config.yaml
num_hidden_layers: 19
hidden_size: 512
n_experts: 64
d_shared_expert: 0
hidden_act: "relu"
normalize_top_k: false
balance_bias: true
learning_rate: 0.000702
beta1: 0.9
train_tokens: 1163000000
Below are experts of layer 14 (counted from 0) of a mixture-of-experts language model. Rows are named router (the router's row for the expert), up (a neuron's input weights, with its number), down (a neuron's output weights, with its number) and show model dimensions 256-511. Each number is 500 + 25 x the weight over its row's rms, rounded and kept within 0 to 999. Numbers have three digits each.
After each expert's rows: "gets" lists some tokens that make up at least twice as much of what it gets as of all text; "mostly gets" lists some tokens that are sent to it at least half of the time. This comes from a sample of Wikipedia text that the model never trained on. Tokens count by the router's weight.

# expert 50
router:458490541506497470521500527529507477453514523499487477466483491512467509500469518548491509464513513510521522545501501463474490532496535446489511470523504519475452485514493485469513484537493479513462508500515521497500478480475520516482494480542479543497517465495470473514475504518499495449495468501512487505471499492521496496487470513485485493513504536518503469531501495540504554489497523504438477483545508514493554478504490499449524520475512508483529484527477531492473523500517469448504532523475530489506440510540513523492510539523510528511461480504535525513473499473477494510495502532483501489484497496509484485509544504506569526471454497504546508493453471505518468543514471486508525525499473512538532504511509480509522489489475512459515480487434521472490517504451476
up0:445542503538472509493504481493501487529510540512548463526490510457511482526481522493533477545518494483533515538498487496496491499490500506515514516518516497498480517493515514541509565488517507437503508515542496532495459515506526510509511503433513514547515484487474506467469495505518478511490524530514457452503453532476504503511492495486512448464541488513484516523555500500476458508502508502498500523556488498486516516558503520514524525456485485476475541474492495496472509464526464473518460499530527490512443542510504545461518537469531469501467520472471512454555525570506513477515545505503459516520505494472489500494482530517533487529477493485498450517468544489495485494502517525522468505480430509519496548522487461509485525518517525507487497519510487518511502490511499
down0:535470492486484483464490509477517514481449471489466489492469538512466496475494482483482461504486493504476466489500438564478501500488453526486499473499516500472515498525548507495489475526499553458460475488466517498482464519456493494509497517524495527483526523499495515536521496474506514476523468500498480480500488490529430511499565564580501486523509497520522482522527454530488518498451502475523539505489472528507506499487459458510458546515471494496529487517565550447476509498502510529525460498549520519536491476474535498485471484486482534510484484494510515464476481510536510529492501521500490523487500527547540514474490498458538464473555498570531527464467508528470493501482485509472514485506491495483521488520537438517504459522500491511451496528503532556518476448524504
gets: " |", ";", " (", ",", ")", " –"
mostly gets: " JPL", " Spacewatch", " Nominated", " Won", "\";", " ·"

# expert 10
router:460516508508484472527462507535502508514499521475488494517504523445472463500471480489481478505538563494481515537478491467516473534490498479462509465472526503516471498519498497455485506486526505529487503473496479515536453502488468494476517532518460491511507484535483524487486468533529520518514456522536462492475517477555474477536449503501505524509515497527508487480506500489525539503464495486520485504518500512508501506502540492483533498535493555442485471510498472494508548485478530487480458526520498456502505540495504500470521511525513497488462511515517508524516512474485483514523503474465467513490560543478497478486526529517501481512515507499478457501481450515480509477509499458529493509502488506510503534474479520496480524526528506473485507474534554461522505501487521
up0:421472498505529509426482469479490484451496471498478497480500491518496490465476529506488516476461516511525500526574505553502525517477538515501526497538524542502485493472504499496461505552499516526454501505471542465478549506510518468521536536493478496520478441516495487503546515480460468510518466510473459501427520483481539489500483521528485478503488515503505519496532525509510514526483513537534569523464471499471503470532529467533514507540528550460547489479520524500490504457543519479472509533456534506540520487491511542507492492513493501487527475484486519507511504543496466471530539508494522474515512480484499520532461521446510498476508482527504514507547506531518521506526487530493487473480504479475489485493478475521528513532529490515483522514513498487489463515489493
down0:476508510482536536464478507502512487475489485497522524479489480535538495477499517472531528497475532488503462480508527515532512497482464501522494484510472517471525493465547478487489521480479504528461509497462462485520534499472529497468496552508509493524456500502531486523501543530514499511522489478539477482470520527477522527512510495501474522536519477479464480558493437493461494521500502507518526523487478501480531552520509525468493481522495487519499461492523537507502445539494491454474518455460481438514497538524525492499470500463492479501497509457535460490515485514487482436552514504516475468488510483505502509494504508504530522539510529530547483476457486451523480508507502446533524494483507541497499464534497516483463477532495468500506528481524499535448511497495508
gets: " ", " (", " in", "|", "\n", "In"
mostly gets: " [", " (", " '", "In", " (/", "\":"

# expert 35
router:471505505480470468513480515532553498479488550483477513541548521530477521483501492515508484515548557488493482485502506496508553498524524542539538544491515504500525498526487470488534491530528483529480486486508497513511488500518500485493481466518505481525488520506512481495528473489504499525492466479536499514511486493551476460475455507485489499524463514508519491512476498467562546467479522511506460488490520501520502537484490518498545484502500477450542504479503517454496475469504511487519509479456508487451474504542489510458487493483469460471451480496527536502483514488524478486474517482501515493498517536536507509481494521489529456531481476501527456510530482516518514497522475471513501464503497472515494519493513504485547501491469531481501491493506526514537517458501445
up0:453476510461483490452482536529506476530476510469488501492502535512494511486447481496528508491502491476486457524502504480475529533526518495500523504507486491476471490528532521475522518512491490471499456501501518506514468551501470493509512523445482497531507506471478493441499474506472491531463459469528514475485501429543478489492492479500513487489495533545527497479482495488489532516511506500479475497510526464493526475499513477522560493515480484477504501481486472482526499475522477501511537516476530532460472459521525532524514515483507478459505529498490516497493510508489505483516556483475522520478485497492490508463478522473567436505512471503516494503485461521487469447478504494504479466480474493497506534482500547508503505514456528519466484503519544447538539540508516
down0:506498543503449453486529525501530546461490519526584512487506469501526502528502514500497528467470483468509491495528494465490470471533440476431464462507410526468515482491534466477510499465492461511510494482485487500532467526474492499515514494516475479480515488491557413506457512557489503493528491511466441482502488518488503532551500472518486480482463454508471482474524495501473531507527527505505473516487537504494493524492473509516481510493507468453482514479485495520522486536519527505497501550503492487526488507485537509534539474509555489476499513463502466521504508485481531512500496488472445502495479457439501549479521492527518541510492475518494517486498505541473541521485506481511482524538510502486485503468480523503513480494514529512474532516520540471504499520496512
gets: " ", "–", ".", ":", "19", "°"
mostly gets: " $", "°", "′", "_{", " −", " £"

# expert 62
router:527500474523497498494511497525533468482516505518491470495479484506487550482475510505477534510520498514509470477541505453514527485525474449459478468499522499457459491508475475481530459520503473502482486470518494488500486537503505500480540518473462527520529492509497526524486488543467497521513498483554477498499515507484526510484492499497540481544489497505514485475490482478545483481457524520510474530489503509531525560508510491534552502512486557502544485480458493496465516525490483486519523480511504464470501490579502549468521517488511547442482480508481514502488554504480483484502462531520529524508564506496489442499534525537500501529524474441504503503498489455533507470503473479573487518523523459479505472476483470462498488500469540554527510498460475520494512475485529
up0:479521512521531485460542501504484498488474493497496500529504493516496489509506496492555533524501499551521480485465522456481495492512531519496483504470517524499495489477510436492481467506491536528490482460480461539510460482496492494540514466476532470495502442496464501505490453477467485475490501455541491484553479464451522500479472520541504458491506498492513513479452482521487494470539505505517454545490509484502531493453530493494476504463471512509491498485471535516514538484486452556497510483523565531497525488493529516423539518477503507461476469503503472490524513513475488472486479510499521494494529484453480526535510473457488485546489471475493493513525483511504504485511486496537525478491467511477525515471507496546506487490481492524515468511506502472500497534489485
down0:524475492500530479511508559522447499481475483488530496510492476502518509461497529505479524474483542506478530487519512502509501536493464515510470525478527468473446492546473467464509493513530462509491540484542510510502482552451511487530509468461453531486516479501485449495485512489455507512468494462519531510503527508479539518528521477477500502510497521535499509468489501515465474515502455446449486530533507465509491475497539518465522494513517471488497475527464506518492518476478511544496447508478509493497478518528494517514512489504460513476516490480493461501495475533494489517485467478497495557497504501529525523481492476497524501511548510530490518509513526459481557477497516514519476496487515523506498477478523489497467516460523488538479534512463486490494535502518512
gets: ",", " a", " =\n\n", " is", "\n\n", "),"
mostly gets: " =\n\n", " politician", ";\n\n", "American", " footballer", " Language"

# expert 40
router:491511497488511508555504563507499486511504497488499493487533514491441519522457475531481492481518514531524475504539478420483472487501535538508508488475511504496508501500491504486479548544483494469509477531502481521507468438493496499509506508503523470485457425505500483510505501490482475474515526490482487481482427476519498519478491530495431516498494502514546503496519509512514487484462539511498492471536491502511527520536472491487495519508491514512512543456470525445495499492492481475500527556479498501508522464490526508512502486525531480493462524505501477487448533519474564510499496540513463480497546469517481448468478492485503530518457437478487474469523461501566465471475467482529528454489508525502491528507514480480521438526504552520531506519471502468473485486463469
up0:460519511495477521498513473509489471525467534543479503478511513482493507488485514541515527461491540488486491534527503467492526522486559505489486521505497486457485542537467487459507487499501529541522493495490491521493513500416465493484459496510538462519507507517476519502461487519501440535486512476499513519521488492548534463507510481471458486519502566498510498511478499513532495504565516482512482475509506527515466521526473529498545530498535455527496525493488454501505482485522492494463471440486512496522462540488534537490497523469541492491517483462509484499493571550485539505534542516507498548512491510502468436462467540479498521471461497498484483462551472469500501476514522491470536515522546484546500537472504514493526509527484508512513497524488484517481509489491516
down0:522523481527485540482469524487517512461470528512490518452489537500525510474506505499500505510475474555519471478527508524555513470540474521519483479461501473487538516510489530471485486438481528485481569499517534468494457497499463475524509475539468457528528462531522547544464514476498528510487530512513512462482507509516505497493527472480470455495516536523462494468507509502485489493491487509461480500558510475464541516500512540510529441506504498529514480506531490500517507445518536524506495515509480485554523515507535473467504528482500466480472479540454479476488509536485533478501490499503513490522523477508488487443511519493492540476495472513522491504500496488505493502458478523474506516514500453505469479484497511528473518530522510497529452522499528474516527514529520
gets: "'s", " his", " their", " her", " its", " American"
mostly gets: " his", " their", " her", " its", " American", " English"

# expert 20
router:455495479523499486516509487509476520490552497476513485473508487437446452496479514501502494462520522468521529496491476444464490483529532502446518474511499497525511493467485530489462547528462437515518476541507519509491474515501500490475468494545467486525489466502497505512463481515510497534529483489501494480463503519521471480465507504516510499506482519457479509494542477505547514509512467549469550489515501496536517520492474495471496502511549528488498498522458458484501491497519486482493516516513510498470534508555512504509510492496477474465489530478489522493486509444474553517505457491471485484479496488540538465504524466482516478491533489510503534455487490485547477512484483482482528479467511513477493534454477441512543491540509561519541500499479552519481518508463516
up0:488509557496514506508544487477467552485524539497491461504543514484441517501490549468517526526531551450463502479504488486503504507481492470479497520507478498495486490507450497469477542475514523480546523520475514521549469460498523482507473515541486465524517476454499479463514512485527459521477491477512540486509485497529480518498500490501546477490539482517504474499517503531546538501527463496562507496548473571456493528499520524520512508506502532493494499489516528540507503509511462524495536539500476511506440492525502524498504498537543504509484493507490505506493519473554493480499478487460469451483495466458512463495491526454499476537515454492481547480473530471501523439507490501494510474469505515505502460538473520505482504528489481467517521489452498517485485497519473
down0:469535478548483474502543530475490511504511514545503481538505497497491495502471496463507480472480540497488508496445496529488478533513523502506502464483498478475495543476486529468520513512508505527492468493549501476524523483472523534479532535500524470493474484455513471522480474510506487480530475519487529494525502463516504512491501493503522501467540484463529507529492523482503517503519534551521466468531477481498529516492528482536502478536531481531508496474535482525544538501525505522507513538498476479486478519524530510481478467516516518495524536449484517467496524476514527476470485474478487483494495431461504466516472497520476481490515500502489483484484511519525498464522512492499517536545544513536521472527531491454510484535492517465504495514533480526497545483465486
gets: " to", " the", " in", " of", " from", " into"
mostly gets: " can", " could", " to", " should", " would", " must"

# expert 1
router:467518504535503488537481512541488498550540495521515484505501457467497471478490490503512522523494508513489483534484507476452520528481530486512507488492503499463500451540481491479486522507499468489491534471478462465530487492505477509484538474499489493515499474486462499508485497488479518479498475531492492490500496508509516473484499526532485523498486528509516473478518469469527563496435467488450482501476497479532501532541500502473527524515438531496497512488455473428511523505527482512476523505519534459479537537495514560512541535492482513452461514479507513513457523479461514529530506532459500474458527499500508453536515505468502468522446480446475514477466486495537490459511472442518465490476511486497490520492459478467520430507470529523507508501490518498494436514462505
up0:483538532501515483476451488443488498470564526477488507492487512511515481546459521508523497525506516494560509507457462513444505486508495503487471489528496464500523473525520458506508505458518530510455503508476519494496476536549490507488521492519456486550531512498529556457471516534476509468503482542504491486483518495500484514516497506480520505560481481499492466514480532521504529497508496506483442504520532530467551493469451487502507481491512521499516512442474445456498465481507495472525498530483489508523502523496501504508487483471486494527512468530444526510501460503522456474505491487508499476470512447485523490474512517527476492485521505532522445495488545492513530487497506481502491496490434487496479513521515513495538499509509503496552519488490489523528503534445499
down0:532500452496496474499476472521496498477486459521504534462454481553540529493528459522507488437435485473488516483500519504502510507476469468487484480535512512456466477529491523506500461521481487490480500469521491475479494501502442484486502475484491523503466553484535532522464484551475529495498496511502498466512475538490465534521515551527538489512500531523499492525482516521488479487490464514472461515527491502490506521483528510509475459518513536527501478472480503512515437486495529471530506522495471452464505490512492494539499501487503521489519472474503495550455473501510508530506508506524456464508456445519515541497524480515481536475476489469480467472490539512515509501501518427453507456489505484468487535469509473507518506463505472533504470502519465504546449529499545
gets: ",", " which", "),", " as", " that", " ("
mostly gets: "\",", ",", " which", " who", ",\"", " This"

# expert 13
router:466469515484507516486477514521478497532486497482481488531515548514500524471453515512498489494503529494497543507513503457489524504496520516500523470489526533515504508518472498456497523496507442521489450523478532495465505486502483492500531521523500522492477510522480492458503488521522488499507501507525449470498489442543436482513491485518486510524483541490535491484511493527560552469514487496485507506490528492566496514492501478520545486521505473502543467479465502503488494489475498478509496526469480511473510461538518484459472521465503528502508536513518502445483472555514491500478498471517504460508499483552438480499489522494480455539484512467517462511512460525555498466506479504520501468493522477541480524468495468532509522537457521508525459529507512535495531507494526
up0:485499563478457504495506536468482470503542491516507462517484501508525522485491458524453525516488496507564480522505469516481523529494499518505510482480525505491525504506491498476524536541517448527499466511512483488500502451492504462522478535474474508537461501492488537515488468552500457479489521492531491517525494451509449491499530494549475540517510478516552535493459470530508527487490507500537521514516517469554530480512531485494488516522500489492500481451475529488456512520482489465484503497462490479508468519485523506502474532489483490488496524462486496494510516514544525492492489522525510489487522456503493504489537502534526488500518522508553473517506455511536530497524461503541500478524506543474487508508528500507471512516489498506485530503517562459476483500506477
down0:480507487502517507523483498504520509507451478530510492544489477512507484494496545494477471499496510471454467443510467508503475507501499551544482451457489536508469533482477542473512482515474499489508529515489478460498488526490522515505494485462511452504469489513545469552478482481491495502500484496526484521512534517536517492556494500496497532504527509513518489511520509525465540508482546496513478516465501497480483514464525446527474486506472482480466437524526547482537493493472544526539506496503555534525493535453489498494517506505493496513491498511492489501502460511469502465498523452501467537520495504510484493530510519490478467481489506478508481503505507531520435487495546520520523515514478463436528479486506505526490516501457491469521534512531510496490518517442538
gets: "19", " ", "18", "17", "16", "15"
mostly gets: "19", " Phylum", "',", " late", "18", " (#"

# expert 30
router:493508515476474515483449498515529480522506527499550500522548489503493530512524527508565545494551473482492511482492516507500495485505519519470500466524520468448486512477489472503513517519484506538505458538544501493491499488503514538516496526467494541500465527520505444504484503522436502519492481522527483481515457492518487480464497526537478482551512506465510489485501497484545483473513507546490554505514540443522491528570479496477545493492493485480540496473462547497472512458465516473498484531457512466414434453515456505505500490469511480460516531473507486520500511511487491486520490499502508505534516546508493507515488528515490491495458512469501487483489442489463483468510474480500537489482498490514501516489506472500521483512473502502486474512484503492493495490516507
up0:509470505491489542453508479537558510507484480481498514487549493517455505515522494487526521494519488488457534504533520499496527508504487544488488461550493472506471483527511453522483524490476516467488497524504526504504475484522510510496492463485482489511479473513499485486521470519453498509514504490516455479509490484509489507481491477514527567534550557521525488477519479502509503490498551523511502529500512538506484528526448470532524495519545501468521535507496534484495504532501467479484491542492517501456486524552477487461488483518476534506470477503546520521477486521479518505559513546495517476485487464489529487506515528470478499522513491512506477544483483522566504487536445490501507503436509464556502518516512475553509493513475511513491474465498523514508502480501443
down0:492445489524491507496497521521571492549504468539511495508506505471491452481523488507480496494500521538465535500497512524529498508535450480480458506514485495501495489530483478479478507524478494527544435465510549526478467467513489574511483483543482538416488470520548524515463460512490528497459526539498477493535480480533537523498490512489489498482500508514489523534501510549457514494523508525505522513521503515454474507503510536512507514495533516492497558463477504481491474490505543508490460518452514518452482515526477499485523462509472496527459527541544493507495518441505509440498501490485478512527453489443491519491485506461503473489487476521539509470554435531505535520483471475459476504462508495462552514483503534490494498513552492495478467455464498526496506515455511
gets: " ", "10", "0", "12", "13", "11"
mostly gets: " JPL", " ±%", "52", "41", "35", "47"

# expert 21
router:463473487490470474530501535471509514528518559528501520536518519517470504492482486526505545520528566508526490497451496465496501508499487512513525530493490488502495506525510476467504487506482523493497469500470474505491440468520484488515540468536497481503501479555531510495501501503460483469516534471498465500487500526468484445526510516500474444540493498518548470471511503460507590538482514524518485503489506513507506473476489524447522519538516547455530500521496528428466488481473447484503515480499544493503529483507491467442491508512467520494495489503514512496511502504503518538509482501515484488474524515501522498546464527481511463525490483516556546458507476512500543519527495472525555491492481520486511495492528554503484518516479473497469492508475536490522523486480501
up0:534536529499503487550515501502473509497476497494535484494471518474502487536511477517471521497526476487506484462449497516508492496525512523488544481472510503433492500476493553530511513468469485514468485507491470450501486520513482515516475498500502508520491481537494478457528514460462527480520499504524465528465499508460487473479520536498489499507545478525517515462501507470495514495529493509477520527484481497509504531515541483500484495511509455501491477526525504512480480559482516460504496534473537491490474440500538485519494525511467521513480476444517493530483540478477521515505497516486503499530493492523496489469453555534519513539490509518541505445473517510507524486540503514503500480475504484529507478466521471459459466485514485491487502519503512465501462490519525
down0:505497474505465466525521503503521536481485499485496531502516464536528502500447514509477507511498499467487498490517511522489504526464461502524515476514489483470510477483465531476513492562466417475534502496518514487532499540531493470484497482466531520489485472524493523525520512459553451504458512471461511475473522495483510519502499483505487528512535501491507533504527477476448494479478491485511516492505478541492531488486492528488500507488469510523489474498480495477502490493476538457497479470516475510543502562477526527498489469512447537534517524516507513500476513488527526536471483526493496490498515521502534441523500495464530501542502484543483498475483509483493478477477464491452464491524454526502556519520506508491491523486522487479502521535481502482498500480489509
gets: " |", " on", ";", ":", " On", "|"
mostly gets: "On", " On", " on", "'\n", " ISBN", " SR"

# expert 54
router:496513498514529502508503533542562462510525521535466490519501520474521515538512499480524546487493505496542503546514495468461473527481503489493529533519512528517472482512489506476527496556477503509553507483473497529533497511454483495498502489545485507501511508511503503499481490536486471513494494460512438511482497458522495483507496505523472498512466515515485465458502475519533523489513494544523511499560486552521523511486482481459513491502509494455501463478475537496483502496527456484532492501525505511489449502512507527492462504503527496484482524483525485464517517507506513536496485462450517518486509515486502469506523506495550468485447481496530492500503515511528516448503477501526588447501460543478519488508530478496472514499444468528481484502496519497535526488517497
up0:507459511518488482468485521530512513477456528509536496495520519461504531530533516521503497488502529526505482468487531521476524493517501521496493515489480481483548473488523488458496538486495461483520505481521501521462521464514496532525509519512494472468484510514487521529501494517530491448492510521514431471530499505516531477509495529519457492481457506473532486541485460497478510514501495509482443543570448498459501544513497459523491525476507494531536512529510470494476516546504501515483495534513489552481531495484505486449449483515498514521491482510495502507499501490516508521467509509481523495505529493516488494468463509500515481504451485473510540494481508501469508458508503495518478517445414472525529526518505525503518512508515530491513474487474516472432529432484514
down0:504489522540426510509507486498513537516492505460510495503544456484485489505535518471524485480403525495524493495475482518490509501502523468487511472511520515520519519531493480515472485485512506512560486497520519549527487545500514505489467489507523499488511496504498486427510516465512493503538460455480495490505488495508549506517487486532494518434512454494495480519483496504426516482513470479513522513495510492492475547496519498515494485503501517500474515516506448469480518489494507528510498515512491480500545521510506517480505486504488537570508479498464494518477500505515531535481550498521441454454470523505520543532441526512473523511515511474499514512505471529521503498481524461505479483474566507515546472509511536505494486448519523498511516476490517514509503536537498
gets: " the", " of", " |", " for", " The", " on"
mostly gets: "://", " of", " the", "from", "The", " The"

# expert 51
router:452485546526478495509467568504498527492505489529488507556501522458512480539487486480502527498497515497501497508473460485478481519519508540470502547524477530468491518518523473515506471522468424497502491476511496460492507473476485544483474483523507500515510513495507488486499416494506442500519454504517513511491484467469489497440481517477444528530498502516526495481480481499517512471505506568496516529486530476548483512503515486525528508521538466460493472481501495425503519527474417454537527468479519461513482494568545516529491479506474521466502530474526531505506508501477508523492510459492493505529553500491492492491499507505517497541481525504496499482519509512484533473541457470512521523480494480476503518505492501486481506497488504537523523488517490510472459502488526
up0:447476522474522465497537497469499502463508515528515476535463509444509506530477533470519508454502475505549501559524500519498475498486429507500541522467482538485498496478490477532488517521528485512522534501470485472504504495531486506488521528505529507487506478502498480482501517498491491530498448454500503520484451497537511505515473496521512519515509527512508516493510518506507455505485449527558538496515561520508480499487527478495517502481473532517506527512496489491493477487498443494459511476509511531471500514551523513476467494528514532485525537483509518526478511481459474505543496456524472507522528495515532483487503523491471519498499438492519510507531456532486485484457514531535471521506448487455528513518444473560568486499498527503505492507493532565481486490505507
down0:512504491522544488499483507497499450494490472465521515495441507518475485498497540484486463435462488486486536516499475520498504496484505465471518529494526480481510484517533500512451462495492486490511480530490562519513504491442483504484453515482504496488497506499535515514484518476503516476481492566479484522474543500524537530460515503519530475463489508478516488486547466515488478521515482505523477472479479523480510509501514503505507491436544525524512507488502516543486472507481516539569457492511517513503464544494461470513497471517499495515493490485503519502495459521489498541453476509512526546505472538516479491512462512453498501494528497482487521491538486534510475533482568470449497472462473501495472552470561512504459468492543522516475475456491473530487532514533452
gets: ".", "\n", ".\n\n", ")\n", ".\n", ")."
mostly gets: "\".", ";\n", " Preceded", " used", " Succeeded", " led"

# expert 22
router:474479486509472502497455525500555518490476546495517505497555514519491505533478484515479547497538496534480468496491503502488545516482535489523501504473488471489489499488511493489545522470520502549493489471529471504518470498500481544497483467499483498494464476530492491492522474498527516503534480505494483488496477475506539473513463533495486492493475499523508467522459492548529544480501505508496476537547496517474503478520505522544532507519492485488530527485510517443505488511535485478509510558484528501512504466504520503514535549497506498495459483531491495484476513461503496510506503492485498490485548490509473500485487492470500479518506413509508467462475515531478521463553513521537529486473489516468504512459466512457536490528467516508489538480521523485493504497506495
up0:516546478504496535505483569493546475525509503512451458506500531462515519506484497530521495513503501510483541509497533499516501459521490556514511507531489470529475480485491483514483527502479493468459531486520528472555499514499443503478517459501502502508470520494515480491507506557541506538524468525521463493522442466539488475483449502506519497502496524480528486472497485540517524504482519492522506525477529512530508434530508495515489480514498532509506520495501490514480537492500530476472491496487452539490470458524490452503492521485538471490478483501525494555483495461517510520559489465498528488495526496542522525498464485478467422502499461471472514548495481513498498531509525497481475509543489520488508507489556508512492518539463474497502542498500545505525460496471491
down0:495490455476502486502462520510485502533501493482509540508478480477528494460480496545517494528432510546482503531490476506541541510511492540553474561482502508500472525471526490517475521473509516453515531511486537555491488529513439492498507512477517518500508487456470475485506497496524497498515471501505517517495507473467458594522559510479504493462482507515488510487494491490469480509504500469512493475498514507489481457501516521505492484476495493525521500488460511502501489483501475520512477528518506513489485488471532526525488523494472454507508476513518526496474534541538497521469567530519533548492546518509466541468489548565472555520509485457449487443477501468509498518500492489519470529533509503550479517513493557516481526487468537484484538505534502479496501472531531
gets: "0", " ", "1", "2", "3", ")"
mostly gets: " DF", " MF", " FW", " Spacewatch", " Apps", " Loss"

# expert 4
router:517483581497462481539482508534532487507519483493494494477477495510492496534481512506535491497528528454535508530520481514513510536533518469487518493504545474445469504492496499535477478490482494487537447528516524509453502462488466503499518480523458490517549494472463457513520496533482450492478540512509510490457483467506516516512519498501526527521466496526495516498479515522556513511484558506526529530491496460516542500484546513493492517527484500514523501479492466466465501486461468461532533478458464484457471451536560470498492503502464486475486504470479517565520496460498514503544493498535500449467494481493493454500444492508518507503495464477503483508512495494472530505489505470498519485468512479540443471515514498535532504556520509518491460510494485540471495470514551
up0:509460526460528467490479511542515488507495496492514512520508507460474502478511479525505547480502454516502525500548448508473468507509519506517528537532521436443526473499467480519532502516463511462462474485478518507434511524477523522480539493481469509466487507443482516465520493509506505513521487482492459465482480483477520530557469475515504518499460525538511527494492467518539519506518493514509472502523489484502456472468528528488511524442515489490514516500505492500493477518526498503509468492492443476486506447511509454482445551522533508492522477505555522477509520476472520503494523502517508520475504553535513469466486487523491493490476480521526516496539459513491555474482511525491496457519528487509506478497478514447507526517449501539488537534497492524494476500519513
down0:487516489520492485507500556496555515486503511493506508494489523477490524557454491498519505502501523564517510500478462486474498529497493509507490544496458471544506569515502546497525473435488519535527494500494489504502487474457484530495473513498516514538464502465488492499533473560502560473512533503478543543468529519500459515470498522474509459514484484446525516463481483502521516521476508525523541493500500486473470468489513500522472490487507491517547486524463492497509482517567490495501486514479490483512529468440490465559475518494547457499497541502493470497506499480475440508476505521508498495532491513515517475510511532522514462524454510457491450483510491478486509536492506531499528483508528484508466517477561515494501464504516496463470490484443441471496501468473470
gets: " the", " as", " was", "th", " General", " member"
mostly gets: " Minister", " appointed", " Army", " Secretary", " Squadron", " Regiment"

# expert 24
router:455503535460494493485466500526479461500484521515494503524492476447438505523474473516535533473503539552490479532511488430509523525479505518488479495514511541496490552497511518518499508545452478483501496469500509456542470515476496506490485501520502503473481486495489453522454458495523473467460488491535492498507495481532487481468447511495486452480516519520527512466444500453487514489478500537471501490498511464500539560532494521488504554552516518461497511537455571416469493500480455469515515510534491498447485482529522530441517505516526485479509493505488487504471474469527548537487513491495489492470534509479472501517521494518529525538490508499487502489488483500498527496510451465531502468475516523497525528498496549492506512491495524500475485526511515511522475517476532
up0:519475463501503460521514456543506516500535540486513491492472514508544476488485506526560502491531465503497443519494516497504514526528530465457502517543463452474489519525513481528490515507512490532501500488485522508482480483490479505450550517468486476517455519502487445542499505549500460493488533501483514512476485512521497493507474478536464495490497498527510519469490490456488481532498540529505500472508442514501467497528524479476469497514476493492461500504503454548514472474500544531529461492475546520526475516523478531581561553486541492505475502523495522436493538469469508523520504513459474468519481513493505504501508488473521531524498510487507488476500546517482499500497501512502514481482506531486483492535491486491494487500474530499495475513478489531526488480486497
down0:510472539507548531531519504489522518517441502494518515495485489479496490527490545538510523532504502513479513531514483479490525521495489472523513490520440485498509522504483468482524496476510515494469517517535483504498474535526466493573501484492534466497494496521533509514479475474522545473498517504504500535500499504451492483508495505498472482514473469492507493500550521466475485502538504508479522521542516524492552514488454474478500489515484489478493533490521513489505526504489557455443515491531515522515499483520524478496548475521509509491500431486494457510500495486471479528477558534539490467464526492498518506538518508500532512461456568532466453502459518531507530537515506497505538440495545511467513486516511518529481473542468511496485487478502472507521489499523504
gets: ".", ":", ".\n\n", " -", ").", ";"
mostly gets: ".", ").", "\".", ".\"", " .", "!"

# expert 49
router:495536512460513505441487532503521455486523564510512514499554535525483468525498537508482526509529504527504477502472465509500481490504501564513516526511485470471510484490450524484487507488500499546505494493510490488521462498473549535519496491486466482489475483492476461491565421517493478478485480510562453512530478494529538473514485497502501513500489530528527504464502467531561487513453474515501529492555477470513494523531475529517532529526519459461495495520452465502492528483496492455511512537479526528495455484500501485450492533454504474486470478490474487459516495529521488523538485517485522445508515494530471506487491505487505456489480527541532499482505478489510541524532515504501501480462469493498454500461454493507485524535490489527511500532514538503493502535483482
up0:508537532454523460475503518499504505510542481495479510471512508520517491574479528502499549519534497492493490565498509496482477532523531506538471484481515480443489468500473460496472518491484478506513523490478455507518476479524508506539477479439497469510479497501468455464496516471475491486519503496503510520509480469451531530472492482493499538502480558550481551452493491468514490516500457537504468514532497510495497525494527498488476550528473489516467505481453457473495489486471480505540548532469495475511491462500531510490477525491535509508469521497450489469529497516482490489473518461459492466500514492555475499522557528503514503521543524503487476441540511495481514551493507495506498493513494524539459490512483507486534459543490466516480503529498510491481473498459516
down0:513496510474470547468498503552497502500502502488465469536493494500529487494486483455508462492501457522461485536478512508480458504464446476469534532529507499505528508469563525512543479485502431507510482475533475505508529518524531503527482499508507514504544494534484509464525504501491515531504519509483502460457472477465505506464519486488520509477470463505476494544490530464459488516510479457486520481458508538554501482453481478563492506518492515474536485532499489505463498479495501473529530477472481493488563477466497471521502490483487489514500493465478499507509495490508485487510538488483497507497528476509526490512528486463516527513479532515528519503500475549479508513496532495504492486513485459493501511498535523493525483496473469493482518499523518520552478510494471
gets: "1", "2", "3", "4", "6", " this"
mostly gets: " However", " this", " however", " eventually", " here", " later"